Weights of a small mixture-of-experts language model, trained from scratch on English Wikipedia.
Experts: 128 experts in each of 12 layers, 64 GeGLU neurons an expert, 4 picks a token, a sigmoid router.
Below are experts of layer 7 (counted from 0) of a mixture-of-experts language model. Rows are named router (the router's row for the expert), gate (a neuron's input weights, with its number), up (a neuron's input weights, with its number) and show model dimensions 128-159. Each number is 128 + 32 x the weight over its row's rms, rounded and kept within 0 to 255. Numbers have three digits each.
After each expert's rows: a language model's description of what the expert responds to. This comes from a sample of Wikipedia text that the model never trained on.

# expert 36
router:078136126122093140119094106101152147159116158104171142120133079134150131158126088100116146131142
gate0:086110125133148100165095176102125131145129130122158138107102148119145107139053128133099161150098
up0:076114091161106108192103178095209108067152168122108117106161104129169093124113135117094158167112
gate1:102147101126121168139117151154171108109154133147241138149100163159069133138073189053174121103128
up1:102115167100148130184185129150087112090154123160125069118132116158191115172192118124138134141116
gate2:104127136119105145129140211147136090165086093114143103116128131117181114181117106115142131175117
up2:171126141147150176149116141171129145148143125201112154131105064159087172158089156168088148109115
gate3:050157058062128132104108171105143120079128144126138105115118119021175093181074145126116149087182
up3:134111104111109163126155173182131115174163132183144135121150086083131078156075134148144112079115
gate4:111136123100090116148099129164160179163109113140082090099172136069135157064194133140102119103118
up4:103166185127121115095108105124080104111206169153153119096090195106127158103077139135152137102162
gate5:130137127087122151156100133089136085112137096140129126131082176169117119171169084090141147106143
up5:125110136196124163120077123086115085101124099136151106068150141159068158164081068134104109087104
Description: Singular count nouns. Singular nouns after a, an or one, often in sports reports, such as record, run, year, number, person, interview.

# expert 32
router:091104129146119133157087108120130165174138170128161126144143079147160129143110072119113130137110
gate0:136079086108107152104062110176095171142196104138131057098145147125091161103125120156119134127105
up0:140120135120156168133158138170124171143168106090153141071152163171087093139102129158139074104112
gate1:121175121147132115199099151140159179102113133150141084101160116074120105111151098125141147074138
up1:108114164135113097121146151172140211147131126143144092148171135187104150090180130089125179183143
gate2:123150094102115180139136084144077070138088091172127167164177091093181107148127137126176105086100
up2:109097139107166115110096142100160148101142154120163086132031147150077152129078103128095171179165
gate3:161113075183207115149163136103137155077132139060135171066107129144173117149098163143114096110058
up3:121082139141149095126125140113161101097166092092083097116062118099150174145147181165143080112085
gate4:127176123174120135130131128119120163106107186117159144083205122096148082188131082102095109123144
up4:086119112182141144141158129095103159146166124174181119162126170122081130117077114125144133120139
gate5:090143153139173153170091085080121154097149158120179101121149168165102144123118103074123130145144
up5:088074142147161129136174164104171123147122142126134129147171129097121222113113109159152117142054
Description: Indefinite articles. The articles a and an, plus another, one and This, that open a noun phrase, such as on a free transfer, an initial offering.

# expert 13
router:120142097170099158126144143137159101147120195114077125177141082150179086150171095177108125076107
gate0:116148161143112173138114123082182163107147128102101170120139144145154144148093162089158134133104
up0:138136100121110122119132166181077068127120108136136128136151107158101134097145118174071116092176
gate1:108161112094135178130182146161164105103149112146122166172086174117130109120140102163168144160126
up1:115168081182126180122159100152204160098104067109185146173115125109122140165149081143116118142137
gate2:161106084095131121117116153179085098069148162095089130063101119110156055158209113151135134084075
up2:144137122081113138132142111087123174164101086186179126155129124138105199109112132122149103180159
gate3:085143095104113131220176150105134137095071133113159128149134175122139147156138098088103133139079
up3:096145193132165082126159103110111130155128134158116091119145190128121104104122172171164152127139
gate4:168081137186089116158115141095068041160099097137119075152139141162232085097092149141104138081117
up4:125181122073239134068102126174158113134120173107088102173144141154101104205111118121140197161188
gate5:136184080067166161139158146156112073162098112148133113085140087123141107116129116126092114130157
up5:082118109130149164123126155145144113197099106172098149093124129155140119096177178166134166141151
Description: Film and music credits. Words in film, album and song descriptions, mostly the, a, with, by and credit verbs like starring, featured, performed, singing.

# expert 26
router:102156091127125166183109096114159148127119171115112129111126154115186117135177141150157149090137
gate0:109160127088124123172106101096084129127081090149130156125097160171205128120167140084114164196094
up0:155106087143178130075182161110190121060123130141091173134142104096130119111136088142131118171139
gate1:117137072166153104137122085130112135130124173087137146150195138120111111115106117115157094128164
up1:179139108136090149114093122126145095041146146129104139076081125106172151153123119161133060115141
gate2:100161113166135143125119089159116156114107146148144060177160147124110154142125162157168136154202
up2:135163146151134133119135129120087158153120146167127066163114157097100125107156127141154138143164
gate3:148157173126115156107151121103129101052136145098106118100164137099160112124105104145130147129058
up3:088151113122124191112101097103087095114116056162100136117178074223081184116103148113110197150094
gate4:128076161129145119150141078085115189181194112153151120056108132101108157118149132122136149176141
up4:107118162104075114092072179158099089083119136121155118108122112091151084085142121165136147145143
gate5:095106136070082053114082182063169148123154168146164179164141126067141115118108136120155110125075
up5:145100074104145140134143137119102111063165099135141198119129095096120097128101140138083142099113
Description: Passive participles. Past participles and verbs after is or was that describe location, origin or makeup, such as located, based, characterized by, manufactured by.

# expert 52
router:064124150141085133158082155086148141176113153123185124168121094116164117132132145133165075108099
gate0:119110135114130164157150152097157140132096133138192110142108117122132115124079141109175102113129
up0:112110086117140141187163136151177118142080093182143118142118134119135094084084135104144101140179
gate1:042109124134099170197110102145167151101099172129100153158114105121114057147177126111128109098098
up1:084098125073121111128116120155110116157097094134120109088168093136125101148110156138089120126088
gate2:140063061117193109148090073144156137093116141160108132075167121080064133166102139143159099179124
up2:116122125089066102075134159096118107185099108112129108124100150135193138119109131170130158080127
gate3:130155067095029114195116146155136117089075101131146141127125172136165113135138151124081140096174
up3:150145062114063081167092163165114151074106086164129127102137160139183125146134153141063112084170
gate4:128139152151095125114121176153133083101193142099185140161115064162090138059078108147077099150083
up4:158077161146062127181076128134149114139144114095183113148122133127190059069114103124125138145043
gate5:134124167180193097153111110126149077098126158117103122130166139169140158125087098095130057128052
up5:123111139140110163156149138084158141083087091149113110127151120083099136190134106151059151194163
Description: List dashes and hyphens. Line-initial bullet dashes in lists, hyphens inside chemical names and number ranges, table pipes, and words like named, called, renamed.

# expert 33
router:107153101115105151178124119135153147119131135107130113211143113141138112131160110108146119077132
gate0:090137052164145133146151131106167089136119096133107150193121133145087071081132146147127180141106
up0:118144090139182117157118147118154073127117106164133142199102078139082077105113161145125156164092
gate1:104111153136115125179140104097150089143117138079168094152153084116134079126115080130076091076133
up1:122119110142138121089157137150145150139147112127129146078103129129101204136112202111138146195102
gate2:075138061173149091147126135175184133211188097160106113218100147109150125184166129089136149116118
up2:166183144114115142185194160155111120135161101129126101139126110170161118187127108112113120112116
gate3:157145140080189166105124102114128080099150133089154145069071178141149198088149123166121119126146
up3:118137102147169163040108097095132047173067170116128150093156166115073128076138130157115115128158
gate4:115122144120123143121085151124076151115114164119146109106155104165132102104171109096120176062131
up4:095157144088164131149103168123101136153121158090181090164136133182125097115193165080113119055109
gate5:174124142101155117091124164150102087070170116088147117082130114096144162118133119094097139120149
up5:105077074114141091158100134143074161100148132152175144107162106128131097142165098196107105174157
Description: Quantity adjectives. Quantifiers and modifiers before plural nouns, such as several, various, many, numerous, some, major, as in several buildings or major corporations.

# expert 18
router:073163124166104166159162153115161095156121158134138112138109136163142126136121109147131103167137
gate0:183132087094111173113137118130138141177133126165155153180158138048151140153141112082215218129130
up0:112176138157095092127118116144155165099082124120065081091092132187147098120121118124093074108104
gate1:137173071115106156123135182116175139110100142108161176108121087153158075099143174165102073115137
up1:149142090107121117131131137120209169120113125074150116115112083142120094111139134105126072103140
gate2:167162163126155124114139081095142096109167143142185157130141114086161165087108162147113103141156
up2:135105176111169152145149150126051164124132091085130139145180095173112168072121128135145082124139
gate3:145139104143133149179161103114183135086161167110106100119160096123154104171103101061091173186128
up3:077110152129171161141138144112144142081149132101132082128199097129171089138149102084090147175146
gate4:121120077105109120107112101102199173184121100101097181135092094132113139126052163157077112196129
up4:145137132149162110074103100166142061077133093167094069126159141119126127140175048149106095115127
gate5:093129119137181084150145193118130146100156162079107134138092088082085098132157099093135165092104
up5:076133169087171146108117147109150107067147167107180154170122174151094107161067133144078091158136
Description: Definite article the. The word the or The, mostly after prepositions such as of, in, to, at, and also entire, immediately.

# expert 1
router:107151139126114111189154135096165181176133139076126149160122094145133181113138117151132134109185
gate0:075112137095097131080151128105139182113151185113089099167101120109097183130145076121148134124160
up0:109121119120113126093151094111103174120144120132069135099088139197140112138137105171135100096046
gate1:153166107108112122119155117093113142139160121172093134155121115145103110147136158133146180194155
up1:116136162149115177125110147167175154159135114114119113147084091152135134159136141188074103088116
gate2:119080114114104140120115168106174120129124148158181146159153114157142113189103141083078195083083
up2:093097133189102148123072135124207104154094139177165109170112118114144126145107161115076185080083
gate3:114151119119151127129102163140168162139123167179105147108126110117150127101108146102101160112100
up3:142133168141097115114106107167094131145113099128109112144101184133127150098112060083084154151023
gate4:106136123146106159087167114117140119184176100115094137114118103095148099107142093108105151114171
up4:191133140055212138123124125166129126126113170099105097104120107116107137132101145101075127113149
gate5:083129126128123108124146165076127087133109114096116122187159071130109147171134129183128143141126
up5:159119128146118092136124138100126164139162152124153074173119116112118187112121119147163158147110
Description: Name-introducing slots. Tokens right before a person's name: by, pipes, dashes, colons, role words like guitarist, drummer, and country codes (GBR, FRA, USA).

# expert 62
router:094181088090068192162138097137168166173116125122142124125113127119141113170154104120126120110156
gate0:178130098106087120139170141097152134099123157083133136180108119082078122094137067120153099073121
up0:089172122154127167136106113119181127124106144184151152156125123172129178139138137109070141074152
gate1:192048171088095154148116118081119091099141084112127127124126120129138139116118120156186129141126
up1:132172079153177116130154164151130129138166137137093098090102116095144144107128109085127168083149
gate2:135136159101096145209120071167171054179172085142165114171172147059178124097061116087135087170164
up2:101129118119128051075143131159065171089067059101085147141112124218080120157150160194123106094139
gate3:208191192130074103144038083105112105092145169139119147150165080106136113146132119151154126115191
up3:131121100109091131116138108114158147060143133085080192159101070102098118194116095111118167131147
gate4:162156092106144163074147127121140118131128156161132104172112082141117177086191096097112135163134
up4:132097071131151130065138162170108114151088152145075107126109093165110064140152171086132129158101
gate5:145151112105173183159079118084092085136153189146119092099112099130093123127151158171076123196031
up5:090158141175079112110134099119190139084110133126116103132165161090169169183054091117164088136114
Description: Table pipes and semicolons. Pipe characters that open or separate table rows, along with semicolons and list dashes at line starts in statistics and squad tables.

# expert 11
router:051136125104115137190115065114134100096124177100143143081129092121124133149099097141139150155137
gate0:107198154141045122116080153107144161155146100114145105119196102130142122076118104137138105147148
up0:110198147160066134118055095121161110180146108121089095074129114110151136122138123114208107144109
gate1:133156120151093171089147143089144131096174116086178126122150091144093153134110144137091087185091
up1:103127162107079083097128148057099118088150121115136107122144183140155151117103164130086098123121
gate2:161145134161122182148110079169100128087139100111180128167065068120088153159132147065124160136158
up2:138178139123085163163137116107124129098087135136139123125091137181092144136119178082110160104111
gate3:173090153124105144121086120090092115120143096135154112088130085106107071106155148144188121098087
up3:164125124059141125123178114149132105126109165129119168166105130137102148129188090099119099113109
gate4:131133113106134096158136113139154138065082134156131158084139154114151139107129176151092117142155
up4:081110083133133136117130103116163108063119192155097170087096169137152140104104157140106165116132
gate5:085130116105158099087052169115131074080135132078116113138174171108165109173078094192121105073097
up5:160140100169118186076112204154136102103129126132148095118171149166124132088134106188128098167114
Description: Coordinating conjunctions. Conjunctions joining clauses or phrases, mostly and, also but, or, while, nor, whereas, often after a comma.

# expert 54
router:126168104153111140141152122111156134139116116193149122122105148111157156136129147143158103130132
gate0:175190096122125143111119109104100126069214121140129086127090138112105130125101145105151109180137
up0:167161080121109192111176099084179129112179135160120079142158195109098145150084096102168140136137
gate1:152193093132167098131122142086106157143133201202171097110167106111118140145146152140114108137118
up1:129142125154082071113136134101133125162093181098122119098165129162115104140084096134159112108111
gate2:135190150050095185100141145193181138139133126137072126117084067122157124081143122155129165107122
up2:172117110119093122172137160179165105098128149183106106102059042176131139123105115119115107092059
gate3:128204104119152090101048098139080098118129138125196124109177140134153165139085138107163219153123
up3:110135154110122164143116116135137214079164147097105126198157175143138103137192072065126101112120
gate4:125168104131141121145093168118145178145197153171062101085148167158155152146148192143140119116108
up4:110085160171138155084123084122087150157171080132086092140152084114177134119120089136140123121120
gate5:162099167093113149078133107157112190120117183132160122134173103101137104115120123130161115152118
up5:153102189115105153056110101120084188128117169189182137118174109085146137192112137153180114148134
Description: Copula and auxiliary verbs. Forms of be and have and modals after a subject noun or pronoun, such as was, is, were, been, would.

# expert 22
router:097162155095080095155086122106185120145094091142079124125079079178151098137105090157111132091116
gate0:053077162157126155134089133118118126135134134098144111168062142158099142150121122103110095191154
up0:142187132054158125104178195155132073120092125121145157080198153148173141049098085100164096110127
gate1:195133052106147154115187147161116125095114122171136152147153128155099095076136120125089144132155
up1:165141098146168151162163169127161056090133124151058132184119104153104112126079055148111178175169
gate2:089108132123114125190106077105158106140103136142067106108092207101166153201051098173133118106103
up2:107160122175129105066151159159111136117147141135113162118157095137108178193103092118114109133083
gate3:145121106136109085090092070129111120199146115165143143117071150133131077096071150137161137188126
up3:133096164137114129114069148166118147151110126089204080174067119111107146151078114130116130149139
gate4:115144074144156168076143125127135057158061136111113167131139169189163098109153071118091104127155
up4:129092157113093175163143113140085066126120087066064138166168121115155094140103130107150155086164
gate5:074198112105151095150109088140115058111137084114145162110141074117085131125098113108098135094109
up5:180150153140133125184150126118151151206112195150111154170102119082121103164099095150137112199134
Description: Clause-linking function words. Function words that link clauses or begin verb phrases, such as infinitive to, relative which/who/that, but, when, would, and did.